From a checkpoint of a small mixture-of-experts model trained on Wikipedia.
Size: 18 layers, width 256, vocabulary 8192.
Below are experts of layer 10 (counted from 0) of a mixture-of-experts language model. Rows are named router (the router's row for the expert), up (a neuron's input weights, with its number), down (a neuron's output weights, with its number) and show model dimensions 128-191. Each number is 128 + 32 x the weight over its row's rms, rounded and kept within 0 to 255. Numbers have three digits each.
After each expert's rows: a language model's description of what the expert responds to. This comes from a sample of Wikipedia text that the model never trained on.

# expert 12
router:160118101205113118108118095160094145139109041111118145112151159123090140042147124147111137111142102131149107111124105107142088105104116133113138108111112142154038128122110136162137114153103112
up15:128124149107145126148146105090079170069061089161105160109191115142081098115145084145088141157114151124067136156090175137167127119072135102134126137124123150124022145105176134102170147135094104
down15:130095121113179138162246149094137129138187129167160151132121134178122147090155134091099078146151156124097148125121094120080142083064142146113140142137090134118100091181152180110129174173113155
up16:161072101127112155147138087091139129078077124186160080122129160133151139148143091107108152053142134157152119141121076130085105045117071125166099132115108076135111121139154101159141177111132140
down16:132146091153174135141125110085149123180151055116141084120100122114161183098106156090141175107100092150132068124135148176148063106121129130177107144170128081143155213139136144131177157140146155
up17:093120139160129086143077149119091099109100131150164189114107148040132153105117082128117114097120128119068122151123050138107142194142116202164131190074139145139114117185059133127125159153155081
down17:141077157124183132184168142089113150153165114162105165122137156143126105124187124098127103155070141137124150157127171113123107172129110077160118166112138082121171124131143167106166149166168097
up18:135161113142073070136139130083138091118168106111142125113098202102119093068149099084183166175134173140142088094099123124120112133163125119096123112058197188095129158086165097114099130177110161
down18:122113141101092101080105122213080099104109127152152162138191129099123086173119104132138061142137139191103098115187190136096110196148126109176118095138124120107116119172095127198109169135105145
up19:145116062070129123111081116149092090097169085153125117140115075162135131154166100186118190076109139090111167164118131078130115082101137124135137107080169149083176171149147097086148148118125122
down19:192090129133168107116115141145086133131142143106175102176069159142152107164121137104186114088146123061153081084108141135097176113151164138158107093150169140125164171085098186096183153184129187
up20:094178163096154148159172128116093163098167133036140081116203132130121155160109179119121142080212144139098117093140131090147163190061163121127132107114146126098094096159079099190150218194133175
down20:157164122137143139102133189161149174183184182120161196067150170126127138092176132154165116111128099106112106172143124127104133150075166155133099119149136147119121158083082099099149067136141120
up21:137088101133112099102135117138120104187144021181138171136136100162106150139115125141128126073109103100112172220119196131099184166154128176119085096135085075167138126148125119085124092114105141
down21:162107147053140062121123125118109107118127103182143074182123181092154152078126106164165166120143157122155144120118114122178136153135144101095134094133079128109065136096142087117122189146090122
up22:124176148082063116121101129154086114175104052101151161179158141095159105175104097214155133108173130151077114168131158146145123217095143133113156136113139175153134150113130140095126173135113166
down22:058157128106115173156158087071140117192141117097138074103096079103184150134160157141055183162108196126119057105104090105122155154155184081124148147154090092176119102150137079103120183175066177
up23:155140149146118184135102108094146116150200103127070189133128075054109145139156168146109122105118144103102101147122146109086174110140097126123129143115068140097113138131174156132155148147120079
down23:133127136136180191107080127128118076168152129138112110149162131140045136110163112132112147078099205184153092090178201137168151116148169132100138143083128155121127198180173152095138142080137078
up24:177130143102120129114159140122150115078059085096101087095155144120139124054096127142196109113091119119186162098105135185201134148126113176148119122130159157151112146122205093048106085093112081
down24:129126158115117168161147135109130113074064094185163142198126148133078148120130156127175120135141153105133117186130131079092161185133169178125160132123191124158155130176187075159109125082127072
up25:143098072149153118148103083208144116106172119154176121087131131201104115179110127119153099124140178101173176150106164113091128128147107110107066148123112174111061145144189091150144103138128129
down25:132186130198138087139200041134120128058050132143152144171130103177103119082121139058106095168170110155123136084116108123152121120090073142111105149145087124131115119067107113177180119173060146
up26:145127176140109117137114146133089141182153096080125116115157118143142160115163177112082158155154078117121109017110170158080102128151117124087129154141140163145113115125159165094125123146112119
down26:120143118136112158152083123162098090161181120091121148149138098107152159122138102142142161146150111210116130149084126115121148174141176123176132140045097128107121130138068143106111167070080058
up27:085099121174147182108118152110127149108091169097131148125121167111138119090133129096132147196182150123128119050096071201071115124102101178113137055164166125137117127115178099140217135114147157
down27:117130130152054123103113123138139083127099113144117113203129125118086076154130161122076166120173102118111140119119198133127128143119053082138035150145148091145128133142113137091072151103185135
up28:144088108162140119093140132120126126182073105206171171087161184099100177100147114117097086146157070158065198063165162090133081085150109166145180128136091100128144121132140107188126097116129152
down28:128112140141139083115127139148105143141128131143157149106112087149207103160183046144123193137141115096130128138091088108169077135104171163074129121131149092119148205134077191135166125090140099
up29:154071096145124168132077173124128150171110141159123132147114141185147123127131125085129142106112143097128153093155160101073187135228112176173122102193145104167121165143138131086154101179092073
down29:131098131141068157146129105127120163126050166110130110105165180173174158189075119129095123157107122094119058179111126111059153118092128123100180127151064096159216077144093159140149163114046164
up30:098152113135109132150148135147179138124139139133092169142113151140150163122134149158120120133147185101068102120130133137126123113136100135083100137217077091111082131156136076123106151178071119
down30:103141091126072109114096129129078103098154130064149142107136118157082136105184149087169105144087092067134112154136113129165116162096095127113106066130139162137124101129158130132146111146118109
What it handles: Narrative verbs. Past-tense verbs and modals after a subject or auxiliary in historical narrative, e.g. closed, abandoned, sold, became, began, would.

# expert 5
router:129106144089127108118109117110111150138105061107117137111131205135129138110143120194136138179157103118146098083149114110127110118107113154113149130119121143138118102111123161141136105136103111
up15:145131123101146117125097167147137185081086084112152089119102138157146142112211127130105144113131130124177159133156092098185183156166135091118129085157156114038083065138139133141143141143154090
down15:100191171112101156132150118133096179126210118109124110064111158144170088060192140149135134115133148023117158147081095105193159105171140161084171082166070105135168104093141098139091111128137172
up16:119100108142030180157180181122111109154162140098188104155111100120153163127116187106102171175125103154113165099145117140119125143140152144099151199118200146154140109145151143148213110198129146
down16:134133091103103125165124117141150060112167120104163088095137203155134162206123157144135117120136133141143158100097150151196114131096153126116188145142091120119140134102129173144187119160117085
up17:144109146102111110098119220137135129143115141083122142132139108079128119152122124083052109125088159129141120122120145109104122154096123166141167098117143150100141109107113227111152146169078177
down17:085088129121085113139101184144181037124059101112106128136154049115135168122158140048064158122111062070128157119086105168132151134042127147121158109170127079148095115148028164118171126106164165
up18:106091147088150087121167164152154130150126126097123132081145147208109127163088145148137135113109110160118110119105069106150181082113092136149070135164184088079121115134122133154123102094061117
down18:148078145179099107118121156088126116152157149096127156134127112108087166167155168148131139117155138141097104095139154130137147113179152117163174075161145161145137215112160156092166159088151101
up19:116150151064188112150150106184065137142191057142147160152113155067145100145151143163153178124131116126109111147117094113097098126187100193165127142122163148078174121104130129134209094134121152
down19:109132119160117084131083134195059115111133146148101084129139126088122029165116183141118052130136128122161158148116077077131122117159156136177071132112079116183098151105106098127141129132150144
up20:105168150109141090162141119059104112111132116129110122170084135100124102177097117135157138104126071184135104180106140061106094105148097174160104161119141136068145133171118098162129039027128089
down20:167108125115137182147134143066184119120133129126122140167099092117029092109090129144133106127089134134146162143106107122120174116132084212151125156126164102160129121155173101121157123098169058
up21:087127126141095088115105107092115180130068156091132135199099165108147121129107133078102116109175149145122119102127100132153116193147142098104163180152094054158133114142169129125085101172141126
down21:112118140113150111086094137116083112136099146148092085096122093152086087153121116160086166178110110167101172161168129050088156163114081122080128146114095106124059130175096156136101151085149128
up22:156160108117117148134081109142092117121111153126127158162182161194132112134156187184119138167176086153152104140112179175152122130167066058175147139065110088093127160097055126136126110092102148
down22:162100131112102132145130120108154172095098108207146122135147112129106072163124143108163078137111120153206107130104138099134074119084107127090171111204069147106095127111139120163107069129125113
up23:095124099163101134174089143108138114078181176077134147135105198082122142162140106073136066109097171133127132093114122116161087070115195127087125146106103107099132107111135156179179202161160124
down23:152168109137098122144149101173193066145165187129141101144128170087128160165126139075140140151133151103135111084091104141101108117095109167136133117116145174126136191108126058100139138101162054
up24:084094151123111141141148176126156189168131140115145075153093156104143109139104150151077141103166127109161161097125129094089114078201069140161128071112126095167136132117170135154114051152121098
down24:116147149099119114149112108148157101179067122085070158117057151155141087114122130178082171116195141118135157162129102191111133132122128126070187110119153090090096067156149150110136051101125083
up25:124140215151130079071125167113078103155063147124121130108192152130187150131211141127130088101087070139130161108086153152097165144120137136146144155158076096163150122052112120144147120143088064
down25:183076096115113127129143128184081180104190123079157167124137147141080115102167148073114201078115108114115149132160174156150107158126112113125148135138111071175132117145064161159123079081109180
up26:141198127077095119178180065074100146116156146129185103195099141191128127159126123134198090099114065109102134107127060144185117163088098178180120105104152101142142129132161175078133111179107142
down26:104114154102067104100164092183101113095046140159105129106129117112189102171101132098095107128192105154138121103074125175115086143172158137147069195117098150078106180075100116097131083117152078
up27:115122163073127144169168128151139139145112143088133184144098094100123122098133126128179165087153135107149109142142161058104108119124097124109131099180155109095044127061137061132163114123167183
down27:132109129152150080154145172117091151153128151141118093109169169093137177140176160160174110124054155119178166151127089161155175096110132105115135142164129147157136137118120128100110079097159177
up28:105145121141076165139094183143120096116129124098108072144178133123146147113136080198091165108153105117147166110150152140161187132085140089133187095071111120097139086155172133121125121115135145
down28:095154109149096112131088127146134116127126116152150047118135099118128092124137155120143193148110124140165145057152122106126181146114116089090171162112141083199178165143096172128114105119181157
up29:107145138104148154173174123113183169132103154134175185164144124150128112096113073114136146255097161150119139129110083099096042183173134161126159107109142203130135128158154161156143137104132096
down29:113137186181162148132141168101156140156134042116139124131157094137147108124073125146174055136133073105167161147143176060114065114112151172093139134166121132115100131155165102122161158107166113
up30:112148147153140156122121124116134138114123147076147115137104141098090171122132075109122139150143111129063148063101113104105123203090115087074154033097132131098121144077155102111144138067178161
down30:136174101161166114095141118173158130128097108101095219163093109212165104150172142117164140133173051093108105074176151151127143148141167168111191126107115114109091145165118103161125070087116107
What it handles: Clause-linking prepositions. Prepositions and punctuation that open a following phrase, especially "with" starting an absolute clause (", with Jones grabbing"), plus commas, "by", "under" and "—".

# expert 15
router:129109127161102122106111119147106151141107132097100151103143000147144150113148112137112152108126081096164109105117112110138102103104110136121145092111108144133053102104093151153138102148107100
up0:155119187108144117138172142179161094138135132159118153127105162135154103117164134070180100198124178107086123178125062125133148088124033104132135126156113119123162147138154115122132087105162123
down0:144110083161082131110027101166155136127081134145151151171182193113161128175051103157096131131116132152105102101147144168145098078100091145109115135154115195068163160157135163144107126131076110
up1:128121125082134112123117117177181115188118134082062163110106149156166151098153180169112196103128116133116161122130145153161146116132127098180170109182106118156070149141096166074100118142123177
down1:115120117070140149163046127177152114104134150124124105130121081119137117127109140209151073113188144115136160130108137149121081128177136150134171104152106166121095099101165162142070067140120129
up2:152110105087110161158108101106164161120105143085115120103097102127107067155154121115120115168124142125116058173094147150109168179186153131122095148100091126162122108075149222102079200130103102
down2:057107178091117081126117105138115139061131141128136126165153153085137194162104060126064208197145139119136108135161139128142091181161152176149078111119079148134113158125148131085181160141135084
up3:180105115125154109144106137145086146070126129190110103118123118179155082101132099124115125147159142176182124078083122131163083174153079081078197093115124148080047093150165100147102068101098189
down3:108150114119118048155168157158156097146150158093149121134103131086187197113086127187104119143162131127139146124133160098159099103093112085167146111127161197021090074088124136150090186090154106
up4:047161155134101116128143088116138158068139107136151128125132124177149085132154119116116067169085137055169120138098133158111168231160125072079147121101133174139135114142123132120140119128142162
down4:071118152087141134173123135111132119145108141153130132167139155104136104176181169154175091166137150135156123177164113231131116151175112084125125131097158139124148127155139131140166132124102207
up5:146144146133188118101071184131166126162134110130089190091189128153131118132171140111150087141129095172097129122107080088155106139128144163168157118113125133110191136097170139115173180122101089
down5:114124082083120110138104148122166080074122168146141120147163096111122086153152035128155120142074071161137106118117103153053126100221082162172154163126110094165127122125156158126184113124118079
up6:158160104143136111136023103133142153151123203142083129120130120155125129151182120110123124095088158164143125107154155150156077046078097153175095174078084034130139128109146145090090135128137148
down6:184119146113111077094100079084145126109105156083175129171156105157156136139189151124219115213079138108167115113096164113156131082123109162113106107149147145093118124120166101111122065138163155
up7:179117144138184062146123169111187121150106114097163098069091098158130045116192118082105121175144130193085140095106123133095095113113147128073189091131156146137150127109137116091148102061155084
down7:159155121100086166091127164160124129106122168071118107077155148147126157141138123124140166126125084149208163127114101134170180080179117158101093115161119085102087063124114100137113085164199111
up8:143139119169107136137106103097098121143132112209096118066177100096128166129153094053109176113140162074113159146146144126142131116178167159168150102142081138133053174151166102131203082117149095
down8:154128084114137102076168087164098126147109150167115078102145142031118087175174134137187122143186150160113142128134142150162133107160117111130142066114138144133157125118142097126109147151181142
up9:132129141139100121121113151185094118131145168073136139113200155145152121171086090103111116098140116163093118097133150068082119122131137100104134104142149103181076121048101173149129169109123113
down9:145133147116140101136135137160168157180107069092146078141160126138159163167134146118153126064142137139122146132127116144123103180123163144197071167157116125168103122118117118166089089100085107
up10:081124080111067121125109085151111117099074137185096126171096144116096102121120165109094146101132112132163085129144187163154144105143149098151224115122101141148175119140075153126146150106084106
down10:095152147111137134102164149167115175093196149101122154107164109074108150149071147113109072157080126066154165091072100151091160115074059151118138136176118129057142093139125093114109154098166124
up11:157114187134133097126133139195072109130128082096115090168120177145126111119121132119115108122143139093106094174143129112087096092128108101138148093150147133110180105166060145107115096137106098
down11:133158159132168145196109152146090101120092124114157116207128094105108157127106084138068128160125088043087136097072122079110224104120122076120082094122109169117122104146110098102176121127120136
up12:123103102106143123147111096136135151087101172134134149161139074138148180121113092130140118108129153172173176136095099149104147067169202146092085147117111162166117126109139116088176100137145122
down12:166163152135125204143202172147099180152145123103115112113150163083142086127111134167065175075133090105099097053144172110080180153088111093124092175141149134192129131179156032133144130086123137
up13:173076154129177133159132150125157151140122099210116089162091119144134135101181122118084113169131127111156056152127033112143122074130146120143145125175133107167147131110089121105113112079086073
down13:126127171114117119141143145137151134105169150181135170141148128163130073127154161073161155156115071157153155129140150115110113154163184095158084117156134122188100102122105061115150157168151154
up14:106175072153163105118078190120108094158120165147133127030153090108118082163060137116099129138137119088156116082175166089060110155096094162119166121148072151097134128157154133100145122143167114
down14:109171104092095183113140118119127195167139169132123117133169152082136153151132118163190148132141087181098083095142139132137126153177168131209142109146167084159090117113184091106147133176164171
up15:132162093134098144099146115081131133165109174106099135109119097155089182109131122096121103040136133102121177114106115074135058097088079153063126166156120094104093127127156087127100175092104110
down15:115124074084142141109188035060152177126126070152150072135120148137137117117136131110113111034129147159145122164121135119176114113130110122156133203103122129099118172142132142125136133099133137
What it handles: Pronouns and quantifiers. Function words before a noun phrase, especially "both", "his", "her", "she", "all", "two", plus prepositions like "in", "for" and "after".

# expert 11
router:101107119081110119101114123096108138146123122104116146110131058153146148136136091074105153165157110108139120159126119108143119105123111151105138134110103154167059112108116140154147109145122117
up0:113109116186173039108123166144161157146179133146087133134142055106149144097131185110144102102168144170118099153118107083092088094171047150166111143119122067145151147120086102104121158120111132
down0:098156127137212164167111112171159139061187093139067120117072139178120156092110116135163116115143147087107115117101143147108145158097148130172091168133123211156116137094103115065124083139156104
up1:136153141094123168167104119138115125122077093147177111149083076145134106101107144167167155150073170097171146137116138182152047197157147130091121121137143087168093123102155123102145154121148142
down1:070167133123080107108167129105114103092122148127116096182162124160139135145101137116125129152130113091111115206145163145155106161131146163068181178103133179105159134128079143078130055121148150
up2:126140156148154060139164160073119160085127134136147132106111182090101205110128129065128120127158178110142095164104060105170068129106109132106123098144164111092131151148145105145080074093137100
down2:058142161112059123171134071086114119136167137111117193129164167123118159168127122134071140130114149132083107102091134100090110095113096079117067120144144175127102125140166074139115164125133176
up3:118134162151188127096157140138142114076112176140128125148158104125142164149068088156179160116148187080099116161105146097142123125106137168123091145127130151138176131122124175073165145142116109
down3:121106110146150153123108123075065154059160108160094112114137151097146135125113153145095137156116139086064098119119107153127119133160159164151123093124137152065081160134099153098075095116181153
up4:075109138145093136124156122117100107139103147184123102096117094098134102139107100108101158114168159107119131167135168151156099182137164107096097099106109160068090082063129112157147109100119170
down4:127098158210172165094104141105036140120082152120073117090129142084192124151111136122105108174147132135137105166134140092146138160167108126153144115113098104134159143114059084105102112117130051
up5:152149125089069188090086157129112071101127122047081117109124168157132104164115156129120121128135132122109141158159096123139130141158119101130137133147115142133127127167106071123134175097127107
down5:167126119084139111096156148104126117106201246141083171114157182130167150151136088110132150111123115166125141112065201143130174056080130157142141157143138098140105141112144114154117170066112136
up6:094129063111125126112133206188128133099106149114119169046108148141108087112063128142122095129117145150191202143114096075132122088097103121093131119196117208217126108139190141121146176094136122
down6:081152077144125152158144139168127157105093053132128122119106049159118090163086087127152097143058144133100112144128163131109151155110120072161136128127076099152133193192126131074169168112145085
up7:132064114096086108101115098120141166158078087133130099120149138160137145231149131134122141095109120117131094175122126154140078080097132136164074052124094216178081134168064126145122126150194126
down7:146116139118168148054148132148124116136131139122168136087064088195069063094084145145164174117123155163168120142166074115130106132146171156154105145121117169142129103084123154083173149097116084
up8:082111121070103177118170127073099118123110160165075225124101083114113115131111106096102145152143165153109236115117145140150112163134097059042143119160116152104142093147141111146136110174149190
down8:130113109109198118140129131131139135111142079161095122148108139106190108218094125177066043160091082163094148108148123146130124154138180088158124140101105108101085081169122130169136147146078126
up9:138141115125140070116162094068108189090189126119126076124210159138136128150124150116124143132102092198139096116101178166128147154089156152119059074135166129100146137114132098094123142158086132
down9:113165087166157096114120141137135116120098098127167136133161113146131124160163146100043123118049127182196119128106103117138162119151086151156098060137082110119111131108174168136162143153183184
up10:110037144085100206137173034142145107150140118095137128157071160161098164104106177130128115152113135119105125113156106078111154128187097104051137143118078157102099105132183129098115122179108162
down10:162116154090087118064125168123146154126170139099129072156109127163105161135121092157122174086118095164107111076212114062102144115131173159202074119119142150098173129157158114095132187155083107
up11:082128115137073087109120131110117119081098139163055075133093120126152107198148161104144103112152097114137098158133123148171131069176109107118125188126082126159121125126090151111154111122104114
down11:163182101124084135116150095144083084083115156125142122085133132141121121152134096191145101086127106134144150082188104166130163079086131148172145163176143153198145136120116112186137141095086148
up12:103117110112129110136134122119103134130147147067105139060167119100104173062160178050115132125190154095057161111124109161154115096124127174106099156120096096090188124122146090150134169069109074
down12:161117132163239135170173139114172146152182126144130123083118111135143094165113114114116097102175148102099167114074120082117172108112046127164161130080146122127118156116134148064121100144120133
up13:090097141130133116123123138074120187061110089114117171118172129075154106182085155101164140114133130128150137143139147053137128140109134212126088128091117092036116099206130150148134088064145112
down13:141130102129107126174150142069129135148153165068156121140145134184184123079142183139159160115150060129132098156151149165190147103118097147159126191145069092138112143147108106155161106138127096
up14:172180160175027178144154156135104212121148078097192157129094087161136102114107155134111134144109135107169085045111157143119157108148101078121158101107117053117111121141145150129191149120077152
down14:093139121169139100119098186122112105127145153102126099099106156102106118130139098115165128125136108154134146148145118130104130120114145104161159067174197115130096178121115158062122102127084209
up15:047128071129143123159107116170165163148142175094191126145134065157132140173110107123138133096126106080164168217153133082130093082187158118132120120120150150112145134156191160127109124187108177
down15:078079120120142094107099094114110139070113090142112123175128142141150115118141149201164142104128133206069128164084206130126061101143136127188161120119139092147142118134135123115173110118146043
What it handles: Word endings, content nouns. Suffixes and final pieces of content words, such as Marchion-ess, cler-est-ory, typ-ical, down-town, plus nouns like election, daughter, Cup, and digits inside years.

# expert 0
router:068107145140103109096118128112111142149117128107105151102120038114098140123147098037105140174140157109141117156141102113084110124114122153107139129115096166167199125107116143146138104122109110
up15:128153151114106095096136160123117064082174147117141157135143106096145197160134097133133146146180134156132120139146142121092163165111171151142106189094101164099122159090119143104114121096148108
down15:129149115119129180103179122143108097146210105080170078169098099163134112151092147101117145135074104108104113178105087137176155152090172108113139119148143091105047139116138135156133095107203127
up16:061108217088166049095131137171110115120114167140141211149121112119165118113098108072145176145157126143124165102159138124105083148165187108144096150151096151120173110137106109184141137105137155
down16:150134118123131187143108123147201157147123132156117129134149087144118127123112190212132090170099108124183170194117130169122097111147157157124165034120117080177148097105166120086135110165102238
up17:080093146075102142107100126141156136087136069186089151119091153156143090175081160107087093105149126111106123105141083163100146119126198181135095084142061152092173095170053156174085106094122150
down17:140127162114101139108147128090110185078132117118086165112148169096088107125112156095142111096165149076082144107102172076135120130069096174065072142144094157151208135123108141171126076155107115
up18:117084085132107107151144159078164172098084101162183133162128142157116137131094107098122112148131082121114101122128149143076106102107198109121136120121167084153155153170112134143178109129083101
down18:160076157061101148125131126149131096156140103158184198063095159163108096133108106087134136178101098122080109155106132136165103055098091168146105101144116068110156081133162152130094120122135182
up19:115139173121154079130107176152178116115095166161142146154141108144160123116139159111157063202127160171102083163115121123139201107086140150115173126159060154154172142125095161138104181117191096
down19:105121200151148107138148096105195085138058131117062133140149139140134165093089203171128153111109100132158070141123080147140131127058135143088119067159091129087138125110101091146169152079169123
up20:112135163099127133156100144094173119078198111129109166079170110116157039111129047173159083145123123147176145097125123122077100151180175167079134153107116169081137137185088144117173112141136101
down20:122127108189093118165061074181153097111080180111071086168139108127133113127113153140140134147178113081136101155124174150036130139138153101190206167101108086158112138130092074142164141116082079
up21:114121180163099142173126096145137123104178096130149098126143119074130043073162051161135076130101176132088182109140094172131144086075153197113054072070089189137113114102100109075114132155106115
down21:060204164141132121086166158140107113193103173103129135173124094106226144088136149153155066100127163140095108143194111131068148133137148172170076154116135172065191138111113094110138149100124084
up22:123116113121090193078049114139145118134208148158143148115066114157108118122111178104152176105119169080117127140171108115112154122131128074119152090159112121121158137102189133148082084141135108
down22:122123163139101103097069128150132121066108159153145164123102096088049139189143146157062159074151120111095134127133096126176120135101115157145135151126117121085176141158121157186113096113108169
up23:104122131119079227110138067161107167125094136140186179097182120132111135139131129112116143137110117164132166112118095094148153083157149132159128080135132151125157121107091117166075101157129134
down23:152021202124136127109140100148101130127103148122107128162062071129079144144127196110138147068132087134138140158118127098116057104133162195077129111140105152131106089113150151134149150158186134
up24:158127144062058170068150209105118114160106154135141126084117182075110068064127125142123132134108135150173171116091089160077099161102153123124184073143103134126128121161153204092188102135097117
down24:115096083158085162092126100130140150183149169092151179129112140061140173110141117201174116145090121131157131136129113114141112122132128153107127140171163105096090128149186134113113072107099123
up25:123173141141091102165117145112113102174092140102201147128163158093136119171139129168107073115150109124113144085134159153151142113159092186100101146143148092148118141070116124109179128186159064
down25:127083120111145121217098170111091159151101165101183124109117127129125092096142150156091110163181141126117129142131152178157196182181080044119151094152105124129160160109095065171165125150128154
up26:124125168147105085123090126111128135182122114135091121190113103089108116152100160181163165119082198155142127155131127076162110086158121128165108088161091131107117128078092087130095197110119100
down26:084155122126120161134165083132094089094146109135046137158118118087156110135169174105149089186124144094156057083151139068096147092111129115217160107111146141046129107142144124120119096154109133
up27:172147136131157115081080110071113143150111079117170129128147068110140139091154131088093163102134103132147109071130153143134188128206160136154149164075136117143170148122155128110113057130166126
down27:117114079154125090190121110095155170152121109120135098130106082138146108176189196185140159130086152183139161114124188150079174123094111121151084199144160143112166163109101080146067077109135141
up28:135159108105142074113053165152174127098164117130163105143155087132144177100187188114107132153079104114136128098120102150121134100114132066166133100059176105134187127089183132162146139118066058
down28:160138139154117129123123150197139148074146129130147129115100120199120145167094149248154116100115136113180147055165145123110125131163153130194115109108099158090148110095120076133127168092144095
up29:148129105150114073133055081120175125116099079121087147132122159114117190122134177155135074144106221111122095104158071125113157074157149123162166127047154109140127141093084166107113103161136181
down29:125098157131086136153171093147136112075139125116068148169063135143125151070162136123099138160094156107120119108169137095111097117124111118105061080123130085158105153130153129144063118092168144
up30:178034123118117111109147104082137117095140129140135131172167147123111109088138100160137127141156151090163138078163040136110116184170084091082119162126139191138127110148144145115075126125116166
down30:207153118127132135105171122121121110094077157115171109154169149110145099160141129182125122092130150170122153139164138170142127126115147109146157157130172121134106147092167084129189169137086066
What it handles: Prose content words. Common content words and possessives in biographical and geographic prose, such as year, died, held, population, Minister, 's, first.

# expert 10
router:209115156159110073102109113119110143150101122098104149108140090130120160130166107121117154184147149101144116142129119117131125105098121139112140119107111134132157141116119141150130111144107107
up0:121169226110120073126133144145105109091175112120135117151086139166126127177164114152092125102106074121099101081131097125095091077103122136145085157151153136120152141111084074125149096079150172
down0:158102146087141150150171134185115129095204168138111126138100180141175164150143143094164120092116091138097151102142162136113137101117122138056148130103144082089113159118110171163097137104119135
up1:159149115061128056081088138064178119203176120125125151065095083138121116153136125110106122102109146166142106161099222064184150142117104146140125089119163144208135142096166154140093157117081096
down1:112145124157170141074123139034174147144123195157118094184174122117134113113102145112097112088160104117103093108142133115157157114089129152132145152165159123074154175134163070088162155166091112
up2:171143153148124128129156090131101050112043136151126130141143072174186099158157138126150162146148127061139178174135105133115076096104161162120147099084052113140132129157132111126175166125160097
down2:114093123055145120119075087141148135137190125101161122132147182158153141124123114121104162152096098130125108209125155146156111089100132178120126147170091107111071188144091117135119148098052105
up3:192147161127155125148163113140146079176168153115120175157183130162123199084098129065125135083087102129101117076141126112129108077119099138117110135103174089180136157180138155191105111064096132
down3:129141111128131111059125139122091107104196148118139177045144177102119145110137146101109103133130101158176128097227151106154148124109160108114217144125124104135044076120127084109127046166134062
up4:108176218076143108100157114186132113151143122138088087157119153106116058130136045189091111150147139073096138136106087061077144116124125118068172187173135143139192123164144070130082174169158106
down4:059119140097199142065127119134140119079099146062128170137084147132090111173153164121145124099074103098103101119099098119132138108180093177118115117167117175072159153132126127107133080142127091
up5:131139077129132091110098212085141082131139113077118131167117171115101173140106138121135158149095140074126104077192108076126135111129121105160094168086138151110183127146100154173109155115139100
down5:121115152165114161160155125141144095107156119138186102144072119124155120162041145116119135131099114063145175127186035108168151095136110069183159140122169100077122155144162104104136103116158130
up6:149127164174098162155082188097124111161088157083129187133139122099136151211150070155102170138124169096161073125145173112139155122114090098093146078125119098152122148139089146141135129111101179
down6:122134077123138121123142159075185101056138099124126164124187131134139200073144070122107126167123122089111165141095171122100061153120125076045109114133092144153112065100112127085075159103201124
up7:157154150115191130078134154094111101121124104101109218085103160126131150157134105115151162143110132170114150092161093160135123135114176085139113147111135096103131171060116070088157170087141100
down7:138148118201084148161170138180098091130142140077185155136126105131151091139175069120125129156201169087093153100089132173147152111108108115110116074141153144082127080117117087124139086128111123
up8:107141148131055080112119076112112145096167133122126141175117136124129161131124111159157145175086122109200173127143144101137097144153102129126117090107119163086115145132114070126116135114154117
down8:071134130120070137092072137143145110096166125098053101135104141192172102137112148160123123143118077168137135106105161119117112125174141063115102106065093122093070123195073101141087149197158080
up9:156117135080116160106171174199121112111142091107122126102125165151134158152119111124199134122122179077071177184140159152177210105118110165236138116109131146129077126089085120045116096145170136
down9:096093151108168129134146161078149090123104098142101053070130139185130160161151120140161174113127110092144135164167153103147142133092065139188117087101154118094130188127131126089142160190140146
up10:107085140105116134162180030149124138091167134095168143119131162124142163140157184109152119131140113151170101186137153080162148192119178137163138154088133108058102134093191141186150154113151098
down10:146127106141107101103130105136089132087133163172154102181117121125144091137109143112081089117080125200064094208117135065107048154139093117103122193091138107092131147143147205095125174084155152
up11:147121094156138111104142146143126127158068094145089091119144110109102131105254139140134121119169134120171135182119112130060110123179127129094100153100098139074142154086170129106057183112103171
down11:120130127156175180139171098178140108120118072118169105144129057099156096121108136183134108136146119131238086111144105144049120122134175147095062092138161086121209080082142076137101114082149135
up12:129098100058137120169084135123138089094129127133085125072172145173071140154164120118100113140143129053109133116132070144174110108114138104109175141148160098134107150071095149155166166143082154
down12:154105146141142177122133121098142198146155087061140090108140102123154158156124162106105095136157116182147124123103158150100078156114136096146075122082061162116140070085163112197071139170124087
up13:218154109096109180155089094126136136158154132114094128120168119112166137166155174077078098110112077082105158130126171115129102112071109149111145214163087143109135127124113180097170127121150124
down13:090174171144136164117136118180146113155113188148138080177071129173149154186096161132038147131128123121104218140155128141118134111121187103138105146140090087105162142164147107055126103093107119
up14:201109190184098117096100140112144122093133117093121124069116083137143076107237138074081111163103174128126133168165121122158110079143083124037067139174113117160074132117151134123181145118110162
down14:165106094107178118121145131158161197078134109130138164051101096133138128101139136113114026095087155122115083139115122154218123162059087170096079083106126130103106092155097158152086151146171157
up15:069090166128086076172191130174144096121128116094166177092163080168111121143143127179077109044120087106184103125128157155180166111121115150085136092151096156101080154128116148136160099083117098
down15:125070088112153144122149123147156079118136126131142074141185123124106099126084117131142113137069153159166136176098185115147176072121107176155125125148127223156168129129138143114106099096170106
What it handles: Transliterated name pieces. Middle pieces of transliterated Indian, Slavic and Greek names and words, e.g. Janambh-um-i, Rad-ul-ski, Varv-ara; also City, County, West.